Below are experts of layer 6 (counted from 0) of a mixture-of-experts language model. Rows are named up (a neuron's input weights, with its number) and show model dimensions 0-255. Each number is 128 + 32 x the weight over its row's rms, rounded and kept within 0 to 255.
Before each expert's rows: "mostly gets" lists some tokens that are sent to it at least half of the time; "comes after" lists some tokens at least twice as common just before its tokens as in all text. This comes from a sample of Wikipedia text that the model never trained on. Tokens count by the router's weight.

# expert 19
mostly gets: " Socorro", " steel", " Chevrolet", " Liu", " Link", " Telugu"
comes after: " |", ",", " of", ":", " in", " and"
up2 [148 133 185 164 105 174  87 169 116 131  95  97 159 129  91 158 103 141 172 126 111 142 102  98 131 115 127 200 114 100 105 160 189 121 145  66 138  91  47  88 181  99 104 187 143 141 101  82 118 130 112 113 161 104 159 128 106 166 200  94  94 119  95 125 142 163 159 151 143 148 154 110 132 140  92 131 130 160  92 100 103  72 119 150 137 133 127 154 120 190  95 147  92  94 114  84 134 147 128 140 122 109  87 202  62 162 108 193 160 136 136 140 100 126 192 196  89 158 167 130  93 127 136 134 112 149 138  85  63 117 111 130 136 104 148  99  85  93 134 142 104 126  19 202 163 143 137 148 174 148 155 101 140  99 113 133 156 117  82 134  92 121 138 140 184 120  79 169 103  97  93 107 161 117  99 133 105 145 135 165  84  76 135 120 140 163 122 133 147  98 126 119 157 120 132  85 132 143 190 112 193 138 142 119  65 110 142 171 136 110 129 151 173 197 124 180 150 155 150 164 147  67 147 139 102 183 141 146 164 150 169 134 147  71 157 139 127 110 156 154 103 106 192 107 123 138  78 110 117 117 164 194 148 109  92 163]

# expert 3
mostly gets: " mm", " cm", " meters", " metres", "ร", " feet"
comes after: ".", "–", "0", "1", "9", "2"
up4 [166 132 115 184 125 123 153 164 110  86 102 100 117 133 107 110 129 146 130 121 131 189 162 119 127  84  90 121 176 164 153 181 133 137 147 145 133 109 112 167 135 132 126 105  77 154  94  72 181 132 173  86 116 181  78 127 185 162 139  95 112 155 152  93 115  96 165 109 164 161  78 141 118 124 144 159 117 163 124 167 121  56 152  83 121 151 102  81 206 147 141 138 180 159 153 153 152  86 131 125 126 114 105 137 168  70 181 172 179 223 127 132 133 151 132  79 124 155 111 132 141 184 134 113  98 149  81  98 139 112 124 100 137 183 138 174  65 115 114  85 140  95  94 120 201 117 114 182  65 147 168 105 152 175 129 168 165  83 151  93  96 128 127 112 140 152  83 130  79 171 172 126 113 152 184 149 106 112 146 168 120  90 104 117 131 158  99 127 137 127 112 118 107  53 103 141 166 119 131 160  98 177 136 101 108 135 132  95  75  84  59 128 159 143 122 176  88 169 114  99 162 164 166 134 133 148 141 167 112 119 123  88 126  59 131 101 137 150  75 157 146  88 123  96 116 160 143  45 163 131 119 114 168  57 128  98]

# expert 0
mostly gets: " island", " Civil", " Syrian", "ocene", " United", " Royal"
comes after: " the", " The", "The", " New", " United", " U"
up2 [148 182 155 169 160  95 123 148 137 112 172 143 119  84 163 113 122 153 125  91  74  93 128 146 115  99 128 183 155  95 109 108 131 150  83 121 107 127 119 182 120 106 134 159 117 119 104  97 131 167 124  95 153 173 143 164 164 156 169 130 112 109 136 122 138  81 139 122 172 136 157  98 145  30 200  97 147 122 172 119 144 137 156 110 122 157 155 157 150 145 181 123 102 153  54 159  71  77 155 165  44  78 127 157 119 169 160 157  76 182  84 148  90  82 143 121 107 102 104 142 148 101 172 125 139 119 129  98 143 170 109 159 167 135  85 139 165 100 102 155 116  81 143  86 173 102 171 143 197  82 186 202 128 160 124 108 118  92 129 124 148 123  94  85  97 157 148 104  94 105  37  91 144  91 105 142 125 116 114 149 128 195 122 126  77 101 123 146 148 155 144 143 110 126 111 149 175  89 130 118 118  40 148 129 128  99  78 114 132  88  24 115 118 121 119 157 112  96 118  95  78 164 119 117 144 196 118 155 137 133 118 144 101 133 161  71 113  99 178 141 167  98 115 144  88 104 166 114  78  87 159  96 138 149 107 115]